Experts of a small language model: a sigmoid router.
Below are experts of layer 14 (counted from 0) of a mixture-of-experts language model. Rows are named router (the router's row for the expert), gate (a neuron's input weights, with its number), up (a neuron's input weights, with its number) and show model dimensions 0-127. Each number is 128 + 32 x the weight over its row's rms, rounded and kept within 0 to 255. Numbers have three digits each.
Before each expert's rows: "gets" lists some tokens that make up at least twice as much of what it gets as of all text. This comes from a sample of Wikipedia text that the model never trained on. Tokens count by the router's weight.

# expert 44
gets: " United", " New", " South", " States", " North", " U"
router:147121150045092142125081163155141151191118123114124145152104186162205154133156141096102134073143193098160128114077131096166142106161108113117115159154133148141106102167121099154114139171130107115130151125168093184128116155194100107136111106075152144142144094129100170161089160129126145132149129103037130193194071081133134111101149110165138067142135136076082104063127126155091131085104
gate0:099144150088124131154143168166141165187106113115130196135156177133158165156164099097126128111149166107147128088147159137111164131115092156106124111131147121164123134178076130100140115131130108101184162157122129168099193146102078078114096101161138155114101080081068155112097113119058146181135182118094166143125106083117148159083173137140140047048134149135073137128083103179128092056156
up0:131082102090102141129148169107149151155128129138142174154085209126160144163093086078127169073131187138118176128134160128118141113120111106088129151130166161142166110186054102152158100158109107129165164129119141159083169146098114124115158098113190149085169088146135151108106103091141143098122140182068112074141146150124141113099113178146141069051149117122098114112140181147134082022126
gate1:182111204181103112177147108140097104158108214059124165145104124164137176155156169155069108067168156093166138130131172121117147096107080128121157127165179148167116089154176101120059124175135105138084136104138132142161137142112098166058177153078121148119109114112103093078088105128079140133090184088145090139150117146164129114125143119124165049119081106127104149118124118143134139097130
up1:172116158155133075169183084096127097145180110138135119137112130151177121104105165158106093072124099162115130089151211133149151102121102114132131100161174154203119082118167077154089144133156189109107130121079115133104171163119151158052190135143100108164118106141091112112034110077118144166112118090108104148140134118165151125109139113117150106145119187149084170130072109185100132072158

# expert 27
gets: ",", " with", " including", " to", " as", " of"
router:166099164054072149137077117141185124145086133115168165169142147199138143101146180151077143110076198083112074160117137090136148122128142105110148138181083130128122119155129133152159160128086140108102186078172113155124058123150112137126148113109135100179146093069072122176108167135083149139126124097108120188166114099140159102088148138188115122155180088098160099097083113135083155148118
gate1:182117110116074213162124095094119183130063118110099124124122118079107124143165166141167108160111145054133137116133121160131140168143097126127169115091156203143130176115087096111183167114128120119163167134122070135109190105163118186032121171049123076144165121105135117063129116136137147096068138109112102128114132133108160104164123143170186114141097131110148131135092147142161151122083
up1:158109124108132155125125129086142070144086120119105113131114140126176083131116175061108151137098150107175144070171142134116129097103118129063148117110191158157145147100143119093193207074177126081159169141085107094150169135157078176078118137097239065118151120136178163087132104118202093077112096138151131104116130112092124122123174139167131118158123156124139087138134159111147127118104
gate2:161170145118071108113122104087067151105106096120135153096076171211171115160107128103166108072201172097130117147155102110086086100146139103149139096126131159137127123100137092159183176136090133126191169115136154108103129177138175089174130155148118103075142145174086120152133100111154136140131059123153208182181103099098094155083177139134113103114128151106103163133082107109135150103074
up2:102141149127087081124104089118112140123105153119144110119097145223195154151144110096150141077176184093112148151100163167102078091170132105125167118130112092115116201138158103139122156192069098151164164140191093065134142163132159111161141085161125107114164120123136142149156098080153109081156084115113129102156120095094131144101187063125115099135119106129159191179113113098167080071120

# expert 87
gets: "o", "i", "u", "io", "en", "ie"
router:193134162102116139129061172178167119133031074104132105136146162220149144095144123128110132125091136144120104115069145087126127086147120066119112174133136184159123126150140088149124116167111114105147131085169090180141141165130054111114091132094117154160188061100120124175109159125085134172088141087084140118120133140147204112119156111121154113173143146103104131085116097165128160157089
gate0:133122124113122171237127082131137111137120132213134118136139121182105181180103138115127123100164070130143103149120064152131084123093178080138114114152120197124162048118134122145160072105104113125122139161121096124136086119139108155106060196096097134143138136152103163098108152174170074121151120124103114154105197119081179094182150097110163139110108137137121097138128104194134106123082
up0:120157145112171138171087126132105098051135153149180086167214137130095189127132148163163129132130093083136103151123057152072097147119196140123124169139134160141140052158102086147163124120140108096130180101106100105079106179127163131101072201084067130162171179135139125119095128093158112092147135102095096160108133129074122137132118136141135158145129086151142146062145102178103155102128
gate1:114108105142136161164178070123127127090130140100157088091108124130113114103121106135125036150127136186132111110138145079145162150131115072147125143166136114191058118135148063129180135134150143166139106131169188142126129229075123137102108161092122112111097126187134061200133158123127163106087114119109122144130160105153136089125076156104126160211113119158096149123125104156093189067122
up1:068125130081130195132171111184057160135097133125154147107124101143072098083081062094107082134140095084181217114120122161123117169125124087100113170087128134145098083171159117151121164138198122106084147125142136173073077121157143141122146143140134145111138092172134133124075091171136194119159155136128092144144146196185141067084149166080111157126134150131097140123120115107123138140109

# expert 66
gets: "ie", "le", "ne", "en", "se", "e"
router:179146165115103142136070137173138173123073066077117092144153195162089157074178174173117138078116128160120080123127121121111150132134120096116087188163141200140145129145162070161123189135126101106100185036155090164072106152120102118116140103113118151202198092109112147118115117140138148107131146098139126124138118071157133072106143142114116100161131104076130121090113095157107147159121
gate0:120096145076073192151099157181093153086152125111093129175106060105111160212105130116059065144122124165076109153065122101131102084082160104129184146149208140191159123080149155178133081135114132118120098137113166114132117112122153132127142147119091145116097118154139164104151095155149138139145125088162128131068176135176075082114169125124107162106137144149142145113099173103110102188133
up0:107149131121148155127170101145140145136140146123046152142110150151078111185077148108132102112126130182109132075045103111104098121127142157141143100097157123126128121132128054186129137120161116096087126129125145117081107096088101097166135169193136109115069128184117127123185133131078077167097098152120190109109137134128079132131241140121140186137155125161178138068123167113188104167122
gate1:163071148095120183123100076124144144096087136088167119125195102097127131157092098160155118142111143135150143125105118140189170118142071133100116180158178133142140139122225080106141122171142079142122182105099139099129160125131086113090131146078107078064173132131145152177142133114069135125104107152164189139133091165126092084119128143121163143156164057089153182171118130045124116111123
up1:179059167070131172118111071164107181080100116120154103161198098116141169116117123164139156139127169093139144111128133146163175148134076090130124119183151142134157081121200083068128139179092111097119162104091125128140122127136115117093122191092133063122160159182086182167160114122062106138124126131116151159110134164137111052117129150098115114137123091110157166151163151060124151087091

# expert 46
gets: "\n", "==", "===", "====", "=", "====="
router:178160125070076132119065119169099115201095111141115130136090152146178144085165130152111151092137154138108088173123119082136148102122084112121118162121091136111110154186112094173161163180174141095120169077168113141116070178147130131109093113111167156126192126076120172134097193108076116134114105122087087143154097104156144060105198118119132094145123141064153113083092096161101166133110
gate0:162172123143054151148079135106116088115124131138041159121129138168129072162149155136135142183165118077148132116147064136210169126101177138147169135124127116143162068123116094108135115119101142132131119102110144130160136129154099120099099145091152100165143128087125153109111107155095139114089089146061061172168149162114163095103090173130101110179114087085183155099148166140169162143031
up0:084163133163099161134172155101141103085131104138113080112115135133136075208164134167116115111158140132145119132133082126105194171084160157163130097131110123137159065103123116159151168125155165193141119087154138158162135126138157179103060135083099089097141116103120208083154153171093122106132110104129068107134117194083140096162109161161073066115055106158106093096150173139141098135149
gate1:102089105127092151122092076102083158120163105172143088121140140108123127104158058192104207147124158149176132103124139160125153163118130083151134115143131147119146175114123077151097120159108095092070104162166067152167100158112150103145187068149129110144158201112172179116201144116153144115113131175090098114146073128120080123097110087113100113150112125120111201103080112136181157086171
up1:137096125125081161123078111126100128116191136147144150146166145163191145091164076167049151084152127120138138133105122163132142170097129101108113095155147102150178149129120091098124170188120157073093158124100044153089131168157111120149187094142121132139148182091154135151168152102189136097117110124120058086113070152129079116085136120135127080132055134122110156115091096164205143148148

# expert 10
gets: " was", " a", " and", " as", " to", " with"
router:134115160078077144110087159150123104131090098094173100150132142164120150093141121103085139130114143067141116155100098133113144110115158098118095222123135164152126139193113042147155163179150082100067165107130140152121089172145118111150114136123125168123142159084115170149112137142054169181118088096092139174163122120151147092081148129169135153152156060058165111055103099165099123151134
gate0:137109105112149150154112175185145129179122088098109165151046126138123082179184114128108098068160101076146107126128120190191094109137121103095088158158164143102170152146118117127138104131154096190133152083110136115121121162120209100125126137117184118073083132183079141082099197135094065131149144134140070131096130151156171150116079104142106075110151120146188143123128109159133157081115
up0:132100111099125148131144146194108133137115094144130140122062112153158113128169103074116143063117137074091142155114111186161133122130131147143082154182145150079156133133099094136110115156144116172135174073137127102104130146112179106129122129159169130077065122165108110049128215125079087164184074138163094137094142132173167154138100179097132096102193117161191126128089118170091163083113
gate1:185141053148109138100147121168119155175160085073104171112135106150103136135104121157102143080157139139185076088173047160160132113098093141096097130156124145096156133103096173145144127126217110170064091115136197142026072108138153101118132126147139142125166183160162121145128117133142150151109112141093109123129170162142078138122188128149155120136168104061109151122097086108133150113130
up1:185177127125130078106146125195122146113168075115128139167102144124104119128110137106078170118111118138165104107089155132178139115119081120105049138101193095098141149086113138097122104174121145161147155112175145099134054134175146084096087117150034163140164186201150143117130167125096136137174123114044100158103100087124121166117152132087132141156170100070183129149128140109149150113136

# expert 41
gets: "\n", " runner", " Semi", " Kepler", " semi"
router:188130143130123159115098103179136101157150079128168156134134164150161120086109137126106147103064131065141080158153120118178179117109134107111135154170117166134103154154131089208114162139128115069129166098137084136103133179153095103114150145095134142143168104105146126219083177124141121133081085115091108127148134076176164128134138071148070088165105130083125098084075129197089151123067
gate0:212107102135118141116131098138151122198165070130136162083162170123058119095106167109147158097151150027132104127159130131171145122140104108119187152118147163135123125091136043144102142110178091119111179114128103161137188150207152179103153132082107177136182118064105135127069140102134133139081085120092181111126128103127159101159098123117125086142110119160148108114088146137164121100112
up0:167140128156152156101138110132141115149145060118111136101198164155071111096096147085127118098151135103145126137173118155162177126111108117099197129119134136148140149118151085068139105080191106123065137200151113115129207097166158166150114141117090136138173119049092060115144101134151174145049137157087160147171091058104121115113082178079114085128121136176146125137135138139134133104144
gate1:197095104178111175054123158111111186120133078095120127063149136180172116139090111167121105199112168111121155127152074152171108164125097128121127107075124091144130123152135156105164106154118118058083108154109158087117134159172128109167158120185145119115099098141153151159168112106162092103138148114105109176114134168173187131069101084076090168137166125105110177139075137098136158155080
up1:207079082178072157051082170083156157115083110138135175077104147163186116087067111150142108180122173093134118132177115101176125157064130075117148148098108120149113142144146113158134152144124158050139125130132145148122131175200101115143147124132175118132110114132136146136129086153146083108137127079155162145159132159152159092091110077132108156151126143080178105090109140133137064163089

# expert 40
gets: "V", "T", "R", "/", "X", "M"
router:176146137093080186171114176156171140162076102129129141123071170166135188087149139116104154058109136078140044136087132050133123114132106101098127190131119185149113123153181105176156140148125121113112114069159115149097089160125083096154115125081141121130164119154116191174110144158103125147152128116081130156171133121156093125077161079136104106131159110110113112077105082167092164163098
gate0:130187129193165147187155155124129076144166138165133092070177139137119155125130138106141202172106066107180122112123133091088184142129129110083165122133176172146167092127134086129137147101164159126124169090159133122176125095034114124123112137133109141107088092130139117125087123111072112120160137139122192110162099145145120127121118104069084127086121110210118115086041088131098134152160
up0:130167091150093154167122210170130085122146099174123127066160140125129154086159104128129175176137055149161134147156110106121157101095124091083151175113102149113193143182127108139118092071102145151119161066141132081169131120087145096111129177123097115178111099147125111158117161149123143159134145134057193129144097102214158163065152095086125106113123127137127129071070118146081103108117
gate1:162137082135107149167106135128109064107131094133058094123158190179162128124180136154125114164166129139183155115154127074102133151114131108079159131125145170098165120175169147140152110120140089145114137141136082135080115165166168144123151138074142086169164160130077178119076121161127158158085102113180113201082082106076162055143122121069125138096084131120172102093080097110174152133094
up1:159119062110170147157115149084080102109097111140062117133186169163120130103175117129146118201224091126118160110183098054071085130121163112108162133124143171085142082149137099117200116156147117172129096177135094102110149149131130138125137117065176104130161141148121146104098102134148180100170110127175099155097127091149139074142116151057132102127116171159146111085087134154122165112113

# expert 42
gets: "\n", "|", "===", "==", "On", "^{"
router:186126129104067143153039126154178166129069088143144142111129119146151151098138134116130160061115154064108070125127138117144168124120156055118110175110124139135123126172121063181122168146150128061133142078121088146124100157120109148124143137117161174141153107088093157175092201147077113149113101144128152142190097120134157112105143114162114090140151105078144116074072091198152138138073
gate0:147142138158170137081119140178180133123050157130161200117096111190136165131051157104119188049162116091161073139155062105087130106181154080125182151154106141135102101151092120137081125156147133154162119111182066123148163126123133092088144128103119128112140142127101148122091151161115142169130088106102103158143172112072133095098137169119121067111106143173104108132180103170115151139081
up0:127144156180140099098163077134158143119074119129196190102121085161136216121092188111101151086157165103162103167122117111074129125164137107114155166133152121156148126178078155114070083126130086141112130090126071102158149170156143114109142106136100148124187117110148106112120131167108160139087124081105101119178152071102050137107139192140166079129090153148106104106192082138119175132136
gate1:148156069095127109163116142142152064155144103090143078094093093150112139136137153079152118109131033111127126160157142120117174093176124119135172159139181119116086108133160122095186106177132136170117144091116151110152171141109106109148143095129154143118174132159075141087094170089087149150136109173116188109092072138103165090146145137090157177219130124095153104027151117109141172108136
up1:126146094124114104186127130147169108159134102089098078090085107146146144176118135091166103113148071099133120151138095102102163112185129114179161186127120107097084126124151087090201151174115116184114119143125149105131141110124150108130143111082101158137142147148120131060090207081142173135124112176157214111106131171092138072134129107124157181202109109089135128045094106165119165094134

# expert 31
gets: " D", " d", "D", " N", " H", " E"
router:199142122109059159133105096134135127150114094152138116133135147160149139068184119094095173096135172081129130142099142068124155124171127038154134135133119155083127105191155112178150141167082125141098179114152109153082121195152102081178125081063127115149126155124095142171114138163094101108103073131126149163162114125151114112087179086164140075127123084068100104099119086174149164125091
gate0:062093149137172128155084122078106128097151130130120104180117110139120151122129126113119170168122186132131158131127130147100145082176099103112086123132096094144138066128123196122164170132098159180098133115131129107154138179102078176118082168112145146122087127158156119106092114106094153141186160029124153119129136163107140160147104150093149120126013144128147070132095135098120227147166
up0:144076177173133117126131148111111187116167145136126139122172141121126143118082104195118106092126078088167087212081154141095163146148118146151100147112074147077178092117155075137094145125099163171103169078143112124145123143148211027124148195074116131112098143094193196125147156126102204112132132134103129121141106107112109076121116088083142116135132131122156128115107089137117136134105
gate1:100142123137121157108132124162111142161134124103094119103117105119126165149161149133104147120117141130119098097130126063161124120153103090170194108204135108131157094181152167123167183121149125128103201117147139174124142185113174131090176134118136163144142047091138092119104075086074140077110163141015102121125186070123117111163153091146142156084142078165182111159158108110074102101112
up1:076169115132133139144141120132140136125137161140110070114119096129104166133192144156138157114149117065141090141122144054134097148168084053199171109186129069110158143174124138161156136123119158144095167137103130150151136184098145139087212175097141116135123082081160125087117121111084076126129144143057147128158190107159120089132164087140168101080115076162142100171141125120060133103103

# expert 61
gets: ")", " Party", " as", " Win", "8", " elected"
router:136113139043102169132093135162150160158111128129132128119152177183127140097165126144102150122125191123126068154117091125153141101164099081129115227123111167152110126130118058180173145155117093095111129097149153198144086156103086088109091122105134128150136085125077187193121132163081141198108099109121138162174098081114173095116134115159135098145125111065128079100086115161131177138130
gate0:118066095043094222144118108190133148163118173169131113163143121138134084141112076140140162170146139136172113112122118101122116102146089125085148125149127157094199153136123144182167138131104120058173098132136157163095090163128131101132104090098127132108099118141145166128169138045136129187131097167152144069144072111116138134127156206068127089075064133094131113136101146142132145150111
up0:128064105159124144150095199196156081111167094128140078091133144107104131159074139068131092152156136134137092037137138167155128115093137196119080161168194180155131156136109082113132127116139087065126136121158140152171117170126096139125149087089109139136116122157103163173144159129068112127090127121137138080093122138134162114065211155081173153102128123146095136100094164125102153152154
gate1:164104120088162085090128065124140156102115161170194177171082106126144132090167091086176096166150128124141099157162146122118117095108093131181117207115136142141078139124095089177128109113139121116084149104143163169175149107055129081111158109100124145096124137105063169170115119106102184160150134132131063124172155127168107086143070151185106149137168133127112035133148141121103111127154
up1:145119113146083150127084217103122143178142081097105140125120188168106129117114064164093128188136130136101126092113161143159168109158043128118142158121163107102107131163119135101155127124059100156127127114107152137090161129151149153132137146144087129148138180110117253094179164056146131156124037160105126112144096093135118119101136137113090153147147111153136123137128089073118175070134

# expert 119
gets: " (", " $", "(", " [", "_{", "—"
router:195147137053127133135083151131189141137108088158133085154144134144120143090168193143108101138154158060100095140093121095180150116168097046145100140159165102135093139137154088174184151155147145128113159097172089136125122209123118125099106157119108152151164090116116144148107170112124109145128100125113136175174125075119130133071173112167066094152164119079144120067099089207111122123111
gate0:159138174096060122102125133063187171149100121143176092135139144191172098102117115117140164125132090090109121101040209189177128185095131116137157110124156119126157145143109109171100111139138156157185153069134138117157102125081138131062083155123121109145151108098116130148112161086114139136171099145119168085162150132131168113104114130073117048132167072108130089130116094159158147166084
up0:166140171111098116099130131056171141173137095138173150117170161185115107132098147106130185130093102103097125037077180194169132158188134095146135098146155122163197116142125079153104119107122159147153119064129151098159125136089147116096111177145130108165110094097117109146090141135131124148155119140119169085118160136076120148089127116089106052162166092117139091136106082154180146177063
gate1:150183098113116097129135154147161117130148144091128099227159107123085093100110137086131089100110133133071116112134098106140140172142114110108131121147143126123078101161158090118172125185107142088113138102114137152124202110174141132101030116184107146127182103110112184164153138108086109117090076085186138148174135151128105110178181105146070186058127126122138164167102113157191135105137
up1:134177088114136108127119147128135131177173121076186096216152121163134126108115132083139061140118118133076106159136129090151128147149133097116141121160132144136079106167157077140157129179105118107118160141092160123098170085144144144092031089185086128101149127074119180159137123120106145129070061075162140174163126153156088137169207115128081170093156095106126158162124120167159143093113

# expert 13
gets: " season", " team", " League", " Cup", " Championship", " games"
router:200122130105095127122104152163163149138126074107170115120173122187114126127184148114110125090091163097110067163094100112146124117142156109116082231109133160178111138177105053159184174149104136114075135101108130161136119194173131101132123086090168125143137100136117135135085137132090182133127110113114109160177123117157091068071161054143147088129131110069137095096104121183126127141137
gate0:102165202156108149108125116133172102147165065107101152101177074099120127092115161156103138114184173090136139176087119162112126099110112122172081149132043138126105138153076097181095121119053171120137128144117126083135093150073129074118135123179124124141117117192201163125148064145146149125126175089142094152158096185121128137105104136173160141163154103122158069149177134117106147091101
up0:122171179160110127095179117125137165209143099111114085149148099131086142107104129142115133084110156128106130220170130127088130138129111077132163157150114121128120119122141164124156079123071132085142128164136114140122107099054092039198110169133151174154124147170162104161095088080099101145090165100175131154075111102149065152084113132105182112117166104102133091147157197134158137158104
gate1:155150138115129145087136136117191138175175097130130197094155096188136210138116135130135132128120146152088080144099078115080083178109109115126089088108060114149133158032082098113060182152158108143159075142062183152092127115130119136139143186099174138150131138121118106103132219122140121126143160125117137113152123113104096114157150095124163093121130185098165122124121100141125161128069
up1:157120069135100123107130141129177108154151120145127117093141130059083123131098125102107152075123156120183154110133163149167114103139105102135078126216107123094185171117161179096078070153154081146150114117117126157155116151086097144186164145191147089120083180113151167169143139123095148113070141184153141139111136151139141144134146169088144096161096096121147144032103166102066127073104

# expert 99
gets: "9", "0", "8", "1", "6", "7"
router:174095165082094155121085117151159127156104093100152103148106159200180156121142155131095160097088167116138112099082137109152169095141128089136114187142088153132148148136163090186181182137158122097102168118171134154064093186138086118107136101113167113135162084103094192193116155154093118162130109107097143144173123080139106090107158077142101088145143117072115058070116084160118150132120
gate0:169145141123123147181136156149141129139125185073077126058127123164114124172144138117202187164147106081109058136154136083133092087126115103083069138101110128105067098126157125119150142181121109147107059119192100142120106141146123103154147132151117122156105135120075166147108171165163110128105109107128102105147153168150136142094122093141187018158129129169190149156087074130081144145126
up0:151127154122132136094068160140134188137159068148134109192045160087131123095121155125032107086097176128150121121077093110092108118135139112127128147110158093155157151124055103176164138122124125086138173117059150087158129163105109141109165135086169140123149160171158128120132094109076159108171126173160130096128087121126100134134163123154105173152076148094112110144185168164203087105160
gate1:107140113109121112105126111135156143136204130158129110086162118141111141057135136168153148085115195099131173136143091083184088135109225125162127140111188211069113144129146120137113130167143180109105128121129116126129129161137114119118171111119080096113214182095109093104139101152103157112088071162157158139106121116133145097104067125177084120090141076116093087113070124185170148104140
up1:145119134135098167105096108154173178108164088128127128121124143163097113108137106144123119076131143133124153110093142087161148172062164150133129111114068126139171069120084111180125095139082114125121117156231164104100145198163127131120149176126168122145135207091098092085120160132138090139088096171105148146140168100119137132140038110150099124131160106096195119132101068169150195102086

# expert 76
gets: "1", "2", "born", "aged", "September", "January"
router:138103161072089121113112143152103117194096084139139118180146177159118131092168188186110174136083135095159072161103086056164111114134107046102130165187125149133101127141116107153160190126142066133121154106112105128084143207132103130127136137099174129150191057110097159158094132121130108145101131124107129141183124127142144073117146122175156119161142117069140113100082099137117157121068
gate0:142096111103128129092097139158102152090125132145097122176201190161130104111129158128069118115144163113134103106131130112102071065144092054094109063175091153120130108114131129158107134100113152129185185196177102187112150151106134157147096166187136163096110149088151134152103094057126093155180133130149150157139110142100090116105182118134106091154137058159110154180105115167092188122104
up0:113122133146093082088121118119128129137124172108144091205172149174171139115159110184096173109125199137122124130123094129087083114135038068119128076130109158158116077152130153175111117087089113124144206147152097189103141113110190181123112137160177156063135111114143139151094082051147141149135105154108097107113162133124064130121150138155102097172132155150080195123101123121145109148144
gate1:111109136120134062157136111120146147086157118117161109136138198180065169163114110130107083143117147111101142123097128173149077131171082117115097162153102119156105135073140150179190098183103065141101154097104117085131101153169131173158056143102081126092098135131135140122111154044144188143150156134166142172114102139177145076061113131117178115123133132181137125093141069183171108108148
up1:136084149105143128127178129158122143140114086116150178187142217185059170158101136098118075142165153112123167121142073134148115133133124086099160151141176099096141147075139115139161150167077098150104148052102150081138127152151185186129105143101102126121097078101127144109093130070207192118077121096158105158098116135146140105119164152079183157136097142105156080115125135102144091090122

# expert 64
gets: " was", " were", " killed", " people", " who", " they"
router:133130139046094151124102101141143122126094089170150090152128170190159172095141134106103178066123165128119079127081112117166172095111162102100090208154134205101158132153155114145146151160147133096122101124143127157140109179121124106121142082111146146112162088153101150147105170100080111150158076071095111197172132069151141113111180072142119108139130084124163133081095089140093186094102
gate0:091068141118169170156164183171095135137148107135154133096079207156100138093135114156091144105094111110080164158160159131040086096092153091101144112116120074122162094125118077128114140141148099079132171109094141161160138097152127117114128170119106199169171137171145071109088094136132143182122107107175092146128116144149125141150166075114073087162171060133165121123140140203143145121128
up0:127129124135157133160133160115112135172129108103169188088096225200110094083113100164099154135108141160107156148133189158089121106095112139133111104114135124103151126120115102092091140149190097077111100135099135167125146068128108143085105168163130147145134139084143104111118103132095102158140148109136120197105104144088092087169187044103050104170179096129200113168098143178151166130131
gate1:106128142152160144139130054110125133178120155127103136128174125115121149117133110120185207085168185172167160132053158152130177121141142123055126126073132114131086115119091110129151107168164134127111167146110087155131090115074131120131138156139123115192079084131100123105148179105121151218177126112129156154103068113105139150117054166074070132099078138118155098086108092126130145187150
up1:130105119138164122186088055119129097143081119114068165155151140133134137168102149146199130104128145106189111080147156137164134085177187108055114120064132142106085140153165133156169088128187161119133159167150114133135043104114116095132147200117076121131113132127117063157154163117143089154109153128124143123087116151147099124140103127079114082083103141132098159071150099184180122143179

# expert 43
gets: ")", "0", " Party", " Total", " Democratic", " Win"
router:140139145076040176129107185150137186138085126126105105111142183169126127122171137139117140090130220086166099130130121112129113093184100114110113218111130174108103118129145074210154120138090115142118109105111121181134058143149104088134113088079156166131177125129102143162100179125111098129122120133114127186131125118160169065095125116142114071142134098070102100090092137139152169160134
gate0:134113133133131146144132142134139132169066110146187202144086076099089138096131093112143089126187130093149128105144091136097099120152136106113152156158157145086118114161168123124126098148172179128126081115141183190142103072135166149137067101066101117158212114135118191127126161169108160054107086125102120141161071093084127130140153105110101200136129101107178182159082131080146129121086
up0:139156140087153175137173113124138129139095142138189210117109112079108138116145054122148080104154123082145143119168124156108085103158107127191142111159171140085139133128190152098115070137136144118126116098146183200124072095144144139122111136067102112141209113172089158159134179190087161088108137130110100110168080109102119093125167068085111148117135097108181168152105129083098125135093
gate1:135135158058112074137079134088143139139199051164115204145101164114168132117162147163170094152146146129097169132173079133109173116138186114094181081070146155133079105195140119157122113133121142103084167190133109128152117102077084048079091091113134144074125137156169139143137108083147128119105123127094115118144166138136183137087161152136151144117167121180117114082125114102123111103148
up1:154125192041119159119092133077114143136172128122142194140072124131150148099118173130167125097128119100154137066149133150173155120122127105057144112073146199152094135159111095150081101156092165122129120172181175136193126127096108123088149056062140139085148088179132129175165097120066120080123118117128158154172153148171149130086097132108135156133146104153128081159117073136113120136160

# expert 72
gets: "ers", " people", " they", " They", "s", " critics"
router:154146123077077166154100164160144151152075120138156089186107169142177159146205126115129115050080180110111099127118098095148140055172129115121091168163150141117109151164144113163217164186106119137103158124130067186125080159156121128125145108116127097105148094104117177128118166125092128153136102129099138156134081095167130080079142093136100083126146100080119097082101121175121171105090
gate0:066124148164103150145100138096104154100092108142173136156125074083130196126186137098101092081171168134130103172143200110139155141106136108134052150169093126100123170165101097170137103097161112128178161088094108058109167143138147154161167123137125131077095108127151165143154149119162106120122133112162119120123132148078132114078185078112167062114156100019124160152123102129137162144160
up0:088144132158107148138105136133080128095100135150157116165117086081138175138165138152180086076110162147121177127136139108107142133092130100107066162129113151105126194186122130176104139138103071072154094086101114096158122115157199114136152165137187123124141088116176123136204160107145090141086173138145099122144068208089110094083137106109198085123156139058119144127156096139159140074134
gate1:126191138088100136203068135110134089070144127152160133179104120115167132064214139142118101124129153135121109173116149091150115178146117124146151164150108144139083100119176140124166156161073122135089102169089102084149109176116125105100142130145168101133079074142145136120081104123174137125173131156163127120113193021130133109183096106116073158156152089093160100078132129093138118133167
up1:134161168101118112190084120093125102038131146142119131141150079092145117123180113164130123117178116137102144145117122074138110137150094114164142138202126168140090082148209135141162140151106126143083144166063100093124137150091151105103102118104186121145060046137147090118115115085155165145163139159122131146129184064120132087195122121119081140146163116091164124059146137109189152121149

# expert 102
gets: "1", "0", "2", "9", "8", "7"
router:158117143090085184140077134172156114157090144080132111160128140129158186122155140123105157069090201130142122171113127113169171137151091150097070197139149141164112082123147087182106169167148132111141143083155138124093108205139099138110147057053128148126120073096108182136092143123104161147107131129097150106177135068108139096151124095158081071148131140068144126111065139144125147114097
gate0:151114164112120160138093115132164146088089121112082166139140132082197142128119146122087105122103110152125153140176089097180115104142101119125090121124157163120130070144136159130131145149146082135093086137201052095071122145070110137115080088077124121082124165168134167195105162188169146082123102105094136187111099127135211182116096171152112062148125182163143134114146145156150101165114
up0:158088162130108159138099147140187131082090099129109108109142133093113129107102120137139112150141133145177093174165080143157148060113113144149084115142090114171173109138118181158140202151165128128159099086158089127084111079123075115132123106032162131124127157177138127164090149158113158080101176128084164131148069157146105149042098132196125084116160113161126190146134117138180152126079
gate1:120151210095143120123125083117131093120195152182100130118128103117145148171063166181152099132090113122123112133138109109108100123133143137148141189108085101152139142104119060095091175104108178060118184124115209070111086209114136186096085100131144147140116103155137154152154168172118097116096146109132211087131137089146126134085129079150142126105133149118129122070128128117188145083143
up1:182139101159186140110097115119157131087130130113178147158152129125105089107127183093085145133138122123146073183163148161192155136078141124126098067083121152120156115124105087034154151203090138184136147171131140161119153145133149153112101111072140073170187112109110106085091099180106151115148118171110130120058148092141082165160143040137092125131087144116143107170132128142148145095116

# expert 112
gets: " (", " \"", "(", " Born", " [", " (\""
router:179128131086101134137110122143155119157124084139160103140163184158136147079155140116099122101144176086137084134115111107155134113180073027138113186153145118137086117157138085163145172138137109064112135093151125201145115191149105126104094157094124150123173113118122198158091158144124121140099097108119115154207094125137166135074176141142090089150153147079169135082084048171144137125116
gate0:108134128105082112136080151139106098135054123134134156145130093098113148157119175156161141080144145132118166142109123086095162137217134080122146129077144129136101099172163158161142151120112098125092055127141081139174134138067146145130145135166074132073081110122121156168193193145134048154105100093184134110105149147091195137125134178148139183142103134152118068081089102160157121099166
up0:149120170223118155108128144078059108151114126118189048157138126101147087168092143126152115088118139101175147135112171119151159138167112120094115135074146183144151099172144135149113152061176085108145100146093140120089178146117118127105112093130113148135133074153096083151135160104130083081075137106144116091158157110096098199138164098166097203175098088134100131113100128174177145137131
gate1:119155123115110125115131153103154157134140113145096088086117167145131151188176180117158110087081162093137157110137146136123061184165087166137150120166135125166147162098142150132150135123109105090175142089151174068149089153114139121108227125100099016162142116105098098170118095133128146137110127134048107161108119105118086127146066125170115137175080072162175121119133120185122106101172
up1:117159044130116115127090156140126171161114127130126121088108173194083144180156189125144099081118145097136139101137191174109076162212129145153150109131141087127128090110116106127169127137142169094173085097194175103186103164108142151109181113064126096133130114127102084153129101152148099142072105082109106174136163124075133110146134108169102137165074084158157131130130087153102100079168